config = dict(
    d_model=768,
    d_shared_expert=0,
    balance_bias=False,
)
Below are experts of layer 3 (counted from 0) of a mixture-of-experts language model. Rows are named router (the router's row for the expert), up (a neuron's input weights, with its number) and show model dimensions 0-63. Each number is 500 + 40 x the weight over its row's rms, rounded and kept within 0 to 999. Numbers have three digits each.
After each expert's rows: "mostly gets" lists some tokens that are sent to it at least half of the time. This comes from a sample of Wikipedia text that the model never trained on.

# expert 9
router:466457515532519415516466398530480500508536496490460544473435481481320477466510473479455470494496538513504545540516481456497471489444500541509496468511496568491485449443475499494525494487504488
up0:516392463502501505525459517456426487533515502526498511510557526503453489427488561459459492421491466469474505522393524389525458507549458518460463495506538510435463539513509536369448532470525477
up1:596478463591507526497506539595461479545538525450494526469416544486503473481517489564493377567482567438442479436518474422506508443462529432546535509483498552499503511458474533457548481530463501
up2:482473521499573494515501523540516536481554467559514414486579503484483528482442471440429492502534488483541501529527517496421567444532491531526539494564511489553505423540498458462508519564531482
up3:502462501477507500467430521375510549571456533531450491521605485499536525502564472472487468464533503485553436450517468526514499526557458562474462460455527517520495599530488478513501568507540529
up4:539463460445498466534517469502528500481550535422587472518497520511474481569478559395439478591449481486514484535449514472457524459480531435556448578549458497466464494490509462564438478474508468
up5:501477535467466495466561462504494472493440535526570567491456454506519551505440492564545537561499436534502494510571605513493475509496519470549461539543519544445536490585494543518573538476470517
up6:519539459527523528391484417540357502482549496455486445463388463447556518563489469491461426456526491503448520482478504417518506514516507485525503552528475482541487486552527526441449528523476495
up7:480471522556445607495541504532488488467569508512515527540599448484503559454505488569492515566471569478548474452484439473496463487499510538455461473503539529494531498491483522549540490540513438
up8:579494497483487539536467531497445484479492533472511500480598466454428453496482500522524481521458454478439481513475458429501510571427466485469502509550497521451539476477556507524520471607448521
up9:523463489528498514496497485519489500495532499505538521524523575536472498573473515492464454497546521484555495569484551486468514437458529547561446496518529580536537428456520475496574446530538541
up10:501449494478525516491522389527457544536565552576560479482466566559481495571516496559480474495504505504484464483440569522524514496520448581514556476465494533510500576573513499485614488423575481
up11:494483511462562469494492513496531460493407484459443489449554430495507478477502490398515452470497524495453453485481435512465521483520473460535465555471482509496488522540527474479516558471518492
up12:500425540404485516509515464418516453476485489521550478472486520527451564510475447515526521515502559527472523541497531479537477483521476499411504493494550566497486402489476510601467450506548554
up13:414456552543502446533558561567507486444489522537494564507485585432475457504453529514509514542530487611542560464564476555499464495491538474536515558466497551460511509593549489489521522514481468
up14:505469492438520517476481463526506498554553472493490575496517486506461433527495490420544503530581515498519479437530459458468513511519488509411527518607532475463497511487477513451582522500498473
mostly gets: " Chinese", " New York", " United States", " Western", " European", " British"

# expert 4
router:534482524513488555490482481501541434493511507576466569502515496490386562523575475524504576509476547521507565531458539520459495459539494449533619550540510489419481542508448530468458572520540447
up0:549501469558514449503569417560453573479540499604459514480475504435584552562536495566494448536498554465498556440435490440530514472536547528533487538490537483527515558472425538466463528534499459
up1:499512545466456401457489551499457528511544522476504510455548563552505492522499489493574483453505457553512543416544527472485478497525508469481509538434541527467564524450535530501491509559531464
up2:467494472523549478497530512492584497499489432487453585565473531527508519469528469527459533476466482477509547482530554495565525462453488531495531499522474521463470475497409420482485457562541512
up3:473581491509506520619532407564463482491507518500489533512535451503502533440586493522437404484496518504487503479445539507535506484576412463463490488409495483538462431598488530489541547487574545
up4:506462501497540584482496485452507528499509435509524502505525425507542516423418501530448544483502496495549462488505461436562458463518498499502478506481450565513484527529487512477543542442474499
up5:573484477481500451509585453489457478457574592544552576548553591466502514556475592548520520514457456529509587422511505416443545563439518523472507498497512486479534399464569525508499522488493437
up6:464531470506478507540492458471443536489465529526567481524587461530548455558472515429542520516488528502397492544515525486588509513590490551517562512511525470496557506580521513476564462542486564
up7:504468415506450509443454492458526546494465495512473563510519508527527519517528503554520529489388617494473470519465477480516519561613429578467512482455451545517461510514466546526475537490545486
up8:482542483481531482526583470497484473486461522488484516435502518460490540477481508453464539447534537525520489512506421585502464511478490456454485508511488444492524478631539527426489458444508506
up9:493486493534537514479562458511534475545595477426522538591527533530462457491496483443442545446459511491555505437459541527527525534489525487435549553575478458447491518545455502543496470487492441
up10:509500554516498492442492487530434497513492526582504518539510466527507511513484420441455505574456538498396541540499436515540481539509441539452509515593479550469502479485468452504516544468415516
up11:536433519485573486510542516466521518464462512541475460536461523508502480441548503526509546461529495454436507504467527487468447495497456523509501498537488489512580474506484481458487481492512557
up12:519472568531506501532461472469515520460483492406540429554481476599532500537505492524545513463546445537483462455535486571412483490494538482529530469519472509571533557520482536442494577492519526
up13:542477463482480474488486553472493510573477461526531475451430525465438512461528484478528411460465455579528493522484502480430453479571449484509524516504532488475548504469465481507513494508500524
up14:596529471524469523515438507516514460559561544543524505550536535496518517440536412506451519579497507515488480549513425456552461539473435541474443574506525525498460492504461500501551398498553543
mostly gets: " J.", " R.", " H.", " M.", "| Preceded by", " P."

# expert 14
router:613500515534470497466492511477548478523503464513522537538481474485523518490438533545465392486508452554530460463574492501443554520494511525503583476473498531541566481514498516468537597514590496
up0:493435530440430513519570498525534459540461495492495511547544523506532560473529504446547586458562433458561550498576407532432530474458530456538523505555458512466512490542485462461500461499484489
up1:494511529547421499513414393492527497522594480525428537550563556464481450481500534487546515564470509438515484542547515586440543499553524496532471575489487531472497454536483472459487448505514572
up2:531431488489487446481532447536521545396467520459486460499467472473518515551503505518497498548527465485388380500494507501556461448530562508448496466497491463427441419461480490494515447481520463
up3:533476579523482516559431415505505504490499505551499480511508527527402532462425531418462469506538535483499528507502500541481548530556554442521500532511537462531460577487500472483556479493432548
up4:576396473518538548463483454525508554529505455467526553521550482582440523458462474503455511525501459440476530496559445469489531493465498544485527466495522487471587496526492504472532502523583531
up5:470443534494502467453527480439508476488460523489616420508486481551507508454549481491487496470561478497490461577438505504604497505535476520490569456515554516480460588434535518415416486486474501
up6:527523458551511516495521506537439509475503447525501504459572585529478464494470484466524510459517437536498552495569467449492550608535519534505537496432489490529555453498490472391465479542474434
up7:526515526490523470431486478473489527498553535491534666493541476466559498456488531562575467491504447490513492457495510529506475580579545525572494515562530470523510516465502591504516509497523491
up8:470559483526469521484462515523481495486415483456484474503507417554459446460486522527555469539491496458473514557482530418573511487485449507421507540549517523520467520489452506477519462458529473
up9:527464414547450525514545503598561512511495562507504505536506463491520533464547498533481551533429490551395527541443563511506427470459570479525485451477546451490523479512482455543534568512544481
up10:514482520534477568518489515534527568567484464470509483509438540627511483545496522487555480522462482490501632533510503469546450582459484400560545480517501592496442492456477512480552473526480466
up11:524536532491539444457485453462533500483522430515512529556520528506508486529495457511454526508493492437511472481477434477483466492431521462511549473571527475457455601514491499485502518458505486
up12:539459505526527447423502529475433567488395465500513548471588552477534482505444475450490549474503569453503531511505568444482512438486527515550481521524508530562453397513451419558549426439474516
up13:477481543474489572522481511542588465521468504466529462513478583441484438481607534526480425527517505486479531439489537507492469489526532568506439564555515566502461562492501389475482496459493473
up14:566504484487547481498510455459529481599517506540564509440488506521606509477573474483519479508506532478488478509528488498545447505497543492501502501376570533427485530459479445534488591501532470
mostly gets: " had", " has", " have", ", with", " with ", " having"

# expert 2
router:459479502499503511507540473504499474442484481488468501440495473496530508466481585496470532540430516468484526515490503508585450532542513625523446430565518487454571537480501516534415432523496516
up0:410408560522523534453513439465433536524510526560459467546524509479424500559440462493514469519485480523501526528425497511530428478490535501478504440506592487527566498542463513488464521544504495
up1:480529461586502479520522459535449467475482500502510441390537516492524554393459511547531396507544466545516499425453513476486519412515521530465538456568514521452501581449535488459499449489502489
up2:476512477526449474581516541502473397412506429511484557481550371530542488500542485446488531490466550543428476502547569453518511503520520419513525424497552551601545514512493451504514484532472484
up3:455489541478616514510515496483523501508485470515496460513533514420481501489562510509499576568506586460514500531570432493569459518449461486509484487500490463504562531551548536521517513532545508
up4:537472490614520548516540579531643453518524525494479491516493465474504470453458511517450547501464507507556467535455483527479511520578544426558497550457438523517453517521484530540456531505507538
up5:467559421519544505420445474429535492495456501466534504546524497525485485504460548459561521515511524492559533430452548433437488537509537558506520456460509467566516456590547513533452479515476473
up6:487453451514500476479544519524519464456565538528527543470487510561474553495506555495529474478468521428504532474460464517445477474503535419492467532532520464480520514540589482491480479506410537
up7:591571560504536468513498552501453526497528566544488534482544492509508472593495517495533496445409474516416491457503510464559572466488562562476488435546504505493431525566448472565531513432523521
up8:485489512553486413485519492510459531454429465499463557469475425523482569347433501494538478575439470564549449461425440461494496481473449500577515433530473532549512449483481531491509526541447485
up9:501504472459525548503510476472562450494472531488517524509542474568472472436558473466489416448475515437519477449499573525528493448485507521483505510478547528542477496532459539467520489474481490
up10:490542494480525413475468516514493432443559521503525538518478453528522503528522532510480513512498549534537466514478465551472504485462473558469507547434509552535503542521547485490483464413446440
up11:558482454499483512482454485485424416468532513548515590456500481544511459527479467621464405559439518402485520522531493513535492524526471463478461560486533501551480592508473517457546418479531510
up12:453522515472541512493489498550528441501480418531440536457532488473458502527510561526395478496446527538439458563522557545465491539504534515568573510485524550512468540517448557404492415551483500
up13:502516489602463503495501503504448524513585475487443531510561480497472526569507495424411532458513511497492497475514529507500501483516464490500574494538528582471507578437507496509535519523500464
up14:455512491483506495507487470493550501515511455569544499478475432525483426484494525539509558464499489486471505530518525453484539530519515583493571425553551442518541490496530511564503520533483502
mostly gets: " civil", " equ", " cell", "uc", "iv", "ivil"

# expert 0
router:557501518532471546498504507523491497528493525447499501487479462493500506518452544498486480379513468574512447468481515501516519469484516540500429450486478463559521494527518471522499620468489559
up0:433531475390478482431463552431438553470530422464504538514498544510540517498480516466477456548516434476485503551541487543515474485497445536533505489543553488480444458454507460521458493528472481
up1:466521462497561529505489488478539584527461518439535475473526479486476476528427572588516471497465567423468445561520582501567462520481529523534505471515570490446494466403432496534539460530454469
up2:516493519480458482545527507482394393558498540503462430542546451571508473532487509549433460526476471478466455482551511426535524543474525529556519568525533530430410580575504489538509516471534526
up3:504504468544531515466537542519499512525406535494408531490496518504545497507496504508460468465471526565475480494504496506517528470472481527456450523485511539509519476490515513607499445489497488
up4:504517486512531463539474512484439497499460549603578499485421548548410525507509459488471522465571431502465479448556532477460515492476491426478568470436479519442498483515472576455532526537550515
up5:533522536435518482507467550480493462552455471421564576484460501457558538522560565528491535530431481526501507561531484487480555506480575493574536487480420459511480468475619471561528505544498448
up6:506416523532515479505540506497491466474535496501541490458463475506483481513456429482454467523488543417513526473506421530479490531543497452532515466514449530574511504553465535493557566527506453
up7:463467500554493522435459500449522465568591471522477500518498515527602394483526551564497517522550531473538578439524502554527487505450529512498449457485467542545443467518512548472485564548478510
up8:491471527456503527457503486454451486528509545540523456546511527514463467564523459515542499522538475461503532470460495519457491463456472489539468490523472523507575441521523445461460528478561544
up9:480477470526537482492566512474490512489475435569455538552561472493399515508491536496548514471526487549522449553569448529506479468493492511478481445447492500467468422513547495455494595506526473
up10:486495521492481457481504500461491469483481485506498531547492518480490484447536496517453506544497505514502451505524497545443530478483499506549493493493447451448491471492457529434470478447466543
up11:490506557554561445495443488451531555478591502479474531477533457501481505512579469522431534447421467499490461466504438547469518469498602450455503469453456443561503513457492503436570511475456498
up12:481487555452535580524502518511529465543495500507469547443487559479521522557483584484505567548515584444490486494479500512469495543443572524473508512495531487458470474519473486517517524496507455
up13:556432479508514480449435526523412502524500522485499419451505470520549462521476491464494454451456499471421563546504512555513537516462509553445491524507435550572507495474507472571486457495514457
up14:570517528482556627508483489521526517391527544541566482526531434467429507501513519566506563458505497469483494476509533450511524543529501475500459566582453496471491508541467526458529456529529533
mostly gets: "==See also==", "== See also ==", " football", " television", " police", " footballer"

# expert 15
router:564557495525547465531474538490444559488431409506485498467537489565497461500441490526555535489548477547485455461557487465530553500492502542476517454454531471557522441476533571485478475519510504
up0:447544501467519561524481500515557472506471483507527481414478452430485522454549467617536488508521480561543538499499514549514502484476462446468449489429510529510457506531533471526530559485561521
up1:560482546447420487536542514407452568492503515488530422540394526456498512514549491532514504478517585461575494543513529508555547531490491454510533472489546562466502508500434483511488536485517542
up2:561534404516522442490532484447447525537477496404502488516510487418525496407527501478508535510551521516458503538538529504469539492501490490450532440533548547498526520548555523500504470467473496
up3:537444560429486455471502448576430428561512493481455495439536524381485521505560473533486507482505481464537553550522503498520524491460549521463500507510598570458516502542540556498445483569407427
up4:508497445534521496485489515497502582548580497439454596463485537526440515481533583447578526490500445538480454504502459486451433469536517501543523398502460543477516472486528486507494436497533440
up5:469519531492526537508506435486452441519547507570490450356468525449484514514483531549502506427443456448560505486447465523498511552551516448513463533491593410560449486522543561501473452533467511
up6:498466502526489518529477562451493456486507495503555464539505527491550485544505487508508480551519493459435424483519477486438487483539471524533543548537542529517480534501491515496425453505513454
up7:477525560501491574531453481449479435492526507458520451455558497483512480543464527511554453514548539417531470465513503427549470530491596502532496472517519477600536451524520535539495552524419531
up8:534481409479546545503519472512480469443427479481484541528559445486516522495487445480488505515487499491593508564520493469451503474465474494571541496548549483497474550470483524523499530461531446
up9:478443483566535520475531496524547491484415530474508489513501464506591507472518512422528553546576563470498437450470549474536470520410507537450500462517507476457528533474508464444447527515458568
up10:539494564508562401544554421562531466514450478524529491500440451459501499485471432465451482552482535567492514507402469475502571491471504528494510468441495486453576524498516477529487436457466555
up11:510474539491523531384454455492474489446466429511531438393503566460540518444518512436450514411501478524491465454489503540455561526492570453532469494562522479486559533574478606520522481450398466
up12:488568540480481555472509587487481502478460507477467515516483539491474506598548535515500522445486453433465529583509421511512486476381454521539565524468450523475552445533527533531528438503515431
up13:470505495494544513543553478546481584459551545493511463395447471557545474507496513503498540527455510468477498532517442413423497567494453533519378528526515517484441504481492575477457488503518509
up14:541415494583486526475486476504561499444465419523497545449501481508482531503484517471467519467553582441585518468481510546483503471559516516517555487508500535482531457452505629477506499533494496
mostly gets: " use", " form", " help", " support", " design", " mark"

# expert 10
router:600499507505473500523497532493485489503504578479481512532438564511466496568654524479514468508513560439503535540426508462465505491485483531489606482536505496492489496429438483486517460385475532
up0:591440515509513470440491559497591492452522545493489467470498459594489563508564412497566556522534523472506532521535497490514508540461458459476414512525558549451564478547554470540508558455567628
up1:574485472478539509470408578511460471520559499523562495486549545525525515495531493479466491469453525499545546555509580501433485483447591547521469455483564522549469537462577385528432516481489550
up2:441501534568433569500545521463566503428496488587467494481480542469471549527507488537495499495491499500471479461481495506493454519454504448495518459504504429524422544505488463563581467507504551
up3:516502510470525514450537509469471522564444536535449494545451478529469448587509513515536463516506533488539466593497487497511474464486492551480498416431558469504550514510505545518502424493465523
up4:452498459441473487455456526537499484565525477441491423485487542528529512438506521462459498527465529541548527486462544510508446464448540514563424473508523542467518515488458496523506572495502438
up5:482434509455502476536516445500428519496498490520466543412498469503595570457602456508464597495515496511529506461515543494513533570492466526547554452518468469541546493530495464460505489454471550
up6:495536533528455483521529486563517432540476544537528485519481517488449554476507528472454549509502567526532524412475523485487464453595562465549458439484516565548450466470451561506472500453421468
up7:477478522430463514435545489493547421521555536528491591563469435510520499545449448461428415522522463469465535495482481533466506503442542512478527481538535429417527487492547540536457479505541476
up8:499479527526473499466539483456597521524496501487421514475497500444483525543495547564493474465503523438450563473492556563433497529537550490537538471509488535454590588462430471498519562454489511
up9:533502461431511441488496507550559550539443445522494534527568557566485513493556502468532486473467534535529487484560560545481456528447475507435491545521442463461568491490527518466454495524506534
up10:505503499478454496496527558519575523501467409510546488521494579474609454613518501461486499485568470526498549529471487560484504513464541580431511467456516483491592454516491414550541490534570445
up11:473484507538489544501522503512484499495446496514494474475481483504525562459501451520486561556526461456438516514447473477464494469505517451475478448509477526481455530464527543508517528451486495
up12:461470450498486438465537516473488478557528491469491484508470481513417484538581491529531438520476503521473483535493482511425553530515473503510506586480518480468496502520440551523464516481506479
up13:498436569479456532462489572534474541506561548535539453518487519507451520417505515583450465460595515508567552462565501559520481507450511511514438543491543484497496463602545510518538442518540530
up14:541557494472576470559501525474473494433486482497549502563522486511495469490517550488487519542483490500507484511495514427553460526524520512486509486503505499472505527529600523515469535464520499
mostly gets: " between", " at", " in the", " at the", " during the", "ed in"

# expert 8
router:556568495533504498464511553531543462601533439484482515555527498527528467526581485518543471538498484501517492455585486508455524563537457470484408551500533539477550510449553535477501451428490606
up0:487544512430476494450516506428530433515470513488526506493465503571506486556466539477531527513458478506457448505592500557522491507456523563465480516523519513465457531520494419492521504433516531
up1:567553524509487452460611558462496526532571518489487518471495480532420548508549518462514528475531530466478469543509503530473498575527494562493456408609542501490551520551532532499472521544470513
up2:484517485542466515568528566469443520513498485574503533509507440387474475558519572520526513509454488482541499528520468411503485492534560555471501475518544586478530524552487515505517533526481480
up3:453425484406467481561576438442448497450595522487547514428505566516477525532515480562457479550511525503508500504487526472558525477535490536573508512482490479538515446524534518486436478521492439
up4:497449497514501566447540509570462465488450498556528477492512549479552512461555506521453540495504467518513447491542531524524447527494477521550495447502556450511554393495566455506482457400410452
up5:521468571479539462460488449414502482502484482520459496499527542480520513457536569439479423365497479450499484522452502502426377516475535511542448526480501501510493496510462477524456459459570530
up6:452511486506476543523535392433486447465500575493429518503547449511530489427523478491482549483434451591517477506407519558487509496542491462553490546482454533574468541463532556546536469514445524
up7:535562444476550510497458506450481526546440472487498484576477468498510521480461468493544570507500500493491500557515485496456552513514551522495506458523484465542542459500429426559471409568547514
up8:467530479441556514520535577459492564527519515441494421511532496500467504520522514532536564587579498437468557471513477489462453534499466474440515468540472452483473488423480492484526504453543488
up9:411563478456535543499565514562479473484548495592504520457428513535449518483535508543473474539503499535491472503453499525487458571520449521545516559488498525468538513471462507506524482489461455
up10:491488402425452514569593505501505440575457531409508496524514509493536491446531474518537528557464428506528507476518521479484550470437492468518479496520623524516444487459505455455466545491449523
up11:479570553357498502486441547503599545461490481440511494496506520502478524534492588496460440506518515461524508533496582409505524441492542405488490530537456501483556452480506423493532502475414525
up12:516518441507526479577525456512501483537584515474475547473521476457458466498511505532542499487459501452549499549429407476432500485468541425478417486484545528418453518578458515485429521496550435
up13:487444481514483548545446503518514484490506503522446407517466483488501546609486586554446521581512500471489476536527456503500438495519512508530522541438483490470524473499588483472557505555520494
up14:461498468517497547488521511471490475522546526448446504412543452508515553506446462576481503473443418523507602501518497536523512515507512606508515490511499539536515484447485521473541474505495564
mostly gets: "\".", ", which", "ing.", ", who", "es.", " that the"

# expert 6
router:467402504439476410479501516523520506483501555556507473476516552490528492480480505449471459546386481464520436538424470512497542543507509480498481549454514513472348510496519520508481471560491449
up0:470441505504506454453472511553515416503417500505463503507509589491445463598546543484440480507453480488485566553458560563542495509522510484586435498507532523503474543540513511473483605492398450
up1:453580496460535479433470571519573494473475510490467415514444488470475410469497542521563545496514583489526482520456475487484497531522534474591478511493518475515474514588476516501500499468586486
up2:461520611547548460470524488466506451479553507511560517476485501530459519470495480477470483526490480498453519519399539524466466477503478506516479456519526444533489540543490454462531546599442497
up3:475523472455507532480486488512510467497531534494590488527521519512419560516540503518513538477523555525528481521481477487467480531480481459505458543549545520471579578556486496493489434504583411
up4:444499476486568507497451502444513498455495452533519554493494497530476489551451541552494500475529483478568465575562534442496519490555521491486553487510497554454493439523522454517548450490453478
up5:484577461477552590492538522531456552508509506516466514514449517466547539544495597517526458416494509457450513475443552450532489482501481580499468525483499475605499614476527473480531539564529444
up6:494598493520583556528513529433488527509478489537560486460471544523446486520470568560491464487518419481576513471506535524510420523529483501553541424484497541521521509563517543478466559525492535
up7:482478578504502504554475502574485504477459438476507566415540481481547432479447465570571508500544463486511485496511511466497497518483461421526504548563503504445524560537476566553484449520547558
up8:467542535513573501529483562520530469494513506510478539478530452533529646526494496468538482479465483505464487478513500516559562535463456447511544533477487526430557439479515516528469480520507535
up9:505480535459480526527535594555532506495500483512450473496480417469563494494487460607444443471458491462390485506503483486573505521477479574494582528490490456518494484479526475522461454452474454
up10:508488526488492567564528453496515535505531426577487486498498527471578540559506569499479577512464545514502475456559519553455519488508457460544511495519454504501499550428528569443466473502497409
up11:503571539471468470473467468402573536396514478449450575501567453503470504531545516487560530516458473545474478499566500508453491462488526485517492531441516520473464592512534518510501517488476432
up12:464538489509534420604510486479517538519463487512557485562474494532495534596476512568457500535473561494500488476445516504537433433509523449544541521539448525561486508522552483476577539483484446
up13:499527536441444460492498497442502524538499539502538492421500479501463568516517459510602488543602535528487526546465449471509506520511483434530492481520502472461488501487471480482606546452461471
up14:505504494477562476540478543575496504496474484538562477440511580492495502530498495460534498518559546448519572407500502484478485479451465508496531497555481479521552487490499443482568538539509483
mostly gets: " Che", "ö", "ü", " Gre", " Ber", "ä"

# expert 3
router:576509509586552558515517578504589536467483482460488491509452524431590462467434523550493550511380538419488425528494495504531442555524573403509475484457487539560484488555479519489485508486522463
up0:454480502493483532615525509494559536560479457556501548526446476460525467482530498543482519483478539509436488484535426477457515469441534513665463437513478476436534512577520502483488548532534569
up1:518536452567509525433522549559571488533518450470458482432523508501529529442498492515501428542471440539498497436458506495491519490461463494425538546482525510483522500518505394559467463467445400
up2:525405510412491440460566446532593485445529486507500484430435505519516570453446461544472398570453508506543514474479450583474494547508495403477489452471475464508489469515489453543468585531488507
up3:493480581419589533505466421445475461504507488549514482518479490459497610510435575511543506533434474562452499460542497468401406472407540498535491485557587546503523540442499507443543459521484507
up4:410545501517458503490585516449572498478572465440508550461451506535562506514462448473448421564453530478463541562466483582530506515419472468499523532537524506467484445442556493480569516535554503
up5:554516538480488528456553496506467475498519522449491522550506481457486463489528485418495568477512436448526519591427492485469468528471499478426538527473604455450579466511545516542505471485473495
up6:454566538484488587603509511486475378494486572476617510537595506492497480497494549513480511549528448490489484527559470444515550496475482506426522452498498466492415468546504485522410383453487483
up7:451515474476507535532490531476468635474431474508534493483440452395495435429485466515488531463554491501492505470504464516529469530500521496567490507522513423472481541466513564503542455587512463
up8:462532473481559473516591488520480579526485454504517440465585435467474494527456465540529484493536437463543558547421471505440517472471510473537517547536422535578494515442484521507485555477539438
up9:495552479516493553487523510531512439560568459505408549526442508482496488502419485509503479429523575488485541596536474531564490503575560487510448549540475444474456491407574483508561541485428507
up10:542542408474541526567488502439464573467470552470519509477568466554496436561422466468522550538404502494530519461506481529537531492508588461529505432462513516461477474541493523490481482517588511
up11:544576523491553476541499473515563496492485536518408546585558489502425544500498470475536479473503542468540486486488453530511434513533472472478514541526516536499550525478522515508507474524543502
up12:487561478506497441540429499488455492520505449513484520493560541556557470530513504468470534405520482496480460538515492512564529550514448539504468478434521462536502508527520455463545506482514458
up13:469521415513492519609514471470395560451540513538479537512500533500548430543488508500503450579522567556475488503514424560517488477469449497448524485525554571502542558500585553496531465494544472
up14:453511499550551492528431485461517537484500479541511399497539469481421528448474497540534503568424497475467490485492506504534550518515488472532580581472531527531459453527456544514494516508578510
mostly gets: " Hernández", " Adams", "acqu", " doll", " Shin", "edy"

# expert 1
router:392439533445584537552497383505500489489508539496496490558533519535572467530458447502513474556508474465498497488496414556508450465544397481499512550582504536443492517570498510503587551550455539
up0:517606527501504528496480534478508487480484519462465529461461515540476530524533564534541525467573525504570526433508545568516533559443512497500544508499500495524531490463503492459492527474433491
up1:506452567541444399531530490552492502580535572500486489489581474511570530478507464485513441478546488515474453479457397526445558555434514558473506567519506527535486490507516485446464572459432502
up2:480466370415487479482570423517481514469490555463534527568507495542509500509544542495566479469492434533554582501497522525483538524496544510533537551488500476402524530532433514483446468476508454
up3:528597449500487436539467466456478522534522505481506453524485483513471541482494488475515521431532482498418569492518509528500464494435455520524476520491526468421510559486471583521474516510550461
up4:484507454524517493447472516610582448445489465470493502486454495482503468484486567494448470467443458436473485480469496546506531589518543521484466479484567488563555531562432465535525511421509473
up5:543503514536554471505500479465522516570509500505555514440574494504482493524438476512552480561510514484461465496535476518455524417511481481486598487470487492507506484453495489574492484518509452
up6:508507496453530496554535514524569508521457448479509550472530488489462445542490489511472478509476500547490521414482531514499442485443523521519520462519489553421439493496521461567520550444536475
up7:534480543534434424494553529482434486455597466502485500522473551481435445530489495528461456504412499595574496495557470474567438520434557474467505370514488485509464457551523519500534422507484475
up8:509489522496533527462505542544499447470484477575503423538585507465487443428483485442569493526428503526402540527496512435519517403426485517474511500451509500628424519528453468524473503460555529
up9:499529515410490463476463461533460469507526477445498508590484482463442438497379407541451501564524469514480476534507542451464485527539517500465413507538422479474469467494450514467516520481512516
up10:505454471424554438543502446531535446458546488493480509512501433543463474552524539496564491527453536511459427555473527439430488493464495416462527430460532589496589487436437506449523503512488481
up11:578513497535502518463551488510535494480498575520512521518401556530501566504461481488560497534520446466514542510554483472442470547492603498476550485553500508450439453427486466486457483447470428
up12:550528432490394544513512521514496495442482593500466482481489563554549486442428540425466462455524468485486534506468511508461434487443592575451506459482470449520501508512538566482519532528557550
up13:533531527464499551451495486477516529511473453512548439557515506526590574489469582451468550503424543564479508489526500598526501505489476553463520465533553472531486509466480510429478471523470514
up14:516530424540481602483565466507453443521490460483559563529534559425464478453516463515544419453488526437545502554460431461577489520516535510520573505489552464499564557483577468460526478494466530
mostly gets: "In ", " November ", " February ", " July ", " In ", " June "

# expert 5
router:456453522488480498501550511493547415501547520506506502507494541453491492458421461577490497488490505564489553544525478505492560497514529505471478504427500573544495624459485446508448483549473519
up0:471449493512509478542454548500550450528528502513512383428472453433543446519504521570544540511502458501418457525515488538442513501535442503446499475564480441483521464507539565396484427509535518
up1:531550542520514422526586609548500493477492488509509546520556498558516547485455453501433562450486561528467491495422457529490493487513552517523479414455509485504443524520511602507527381535547480
up2:450487487521529520535464544502454555476531477587484445497498512552427616460519521531458497491521405504523448426504527537461483462473538509564527496487472485448470492516502473450499456528525479
up3:477476451461477524532512499500451519490543520498500529489585489545506454450489481477499508450545514514549501517477466530588416517521422449519499476521463521419457484475515574456480496476524480
up4:465494499467440508480456489518502489478449532499505456441428553495536526520565510498482481493440557504476500431468520447541480526576454491464471477532455499472456522443452478477514605520511440
up5:430506531496484459560498543479531570557465528514512473498511492482447486517522546505434527580524491477472462451520471508504574481483518478513524524517509509480526469540532455478505561529504542
up6:473450528485476525498499493512559453522487477488542466463561492509471551525452439522468546528507465509489427410472476443432500456548518534464521462425533448437514494496419465438449446526488560
up7:482521460521532481564458563450449421503485551529521490523513510489502486554477578572511502439560445553524546560483583446466518511466589504523554544545553537481488508470587513535471497499496492
up8:523472480532471539541588511481548450487472520489557558462484508532487513520505520463478442531507497472498520478474529519500479439555433566486487537539574479528460534443587496505411500488502427
up9:463566506488464470535560507481456563555472461491521497515412470544547541493481520526532465593488510455492471581464486535545422557496485501506482426596480492522446486519437495459501507486537472
up10:464518452516524528466452463498478507554509418464565448501559521506526479530484525469573530530464443492524489439454503461413483574524437476483499510495555479567517525490588409543503461520487529
up11:519441546492511527500479476509455407514472493495514494529615476563454523520487558488468510571530519526501458518457513504524528534495482558494551494498477472487489482514523582553492457562461427
up12:441463514481581546488471444526547565538480499559448508529488467453601450554456470497490488517472516419448485455486473555510488570495509475470439565458539511466488485499490479532509499455480482
up13:488476528504535463526513532505509455412538468472521465521510517473448445461551496598505504514473438449542462529468501524496558517514498516509513553547542481436420480467461526512474497527497473
up14:560510523476526479514454469536427517501480494564509494533472519501529532462472469522471466520449502466482469452452478490501540514431532511568449605474539466499467456527459505525569524507448411
mostly gets: "_{", "_", "\\", "}", "а"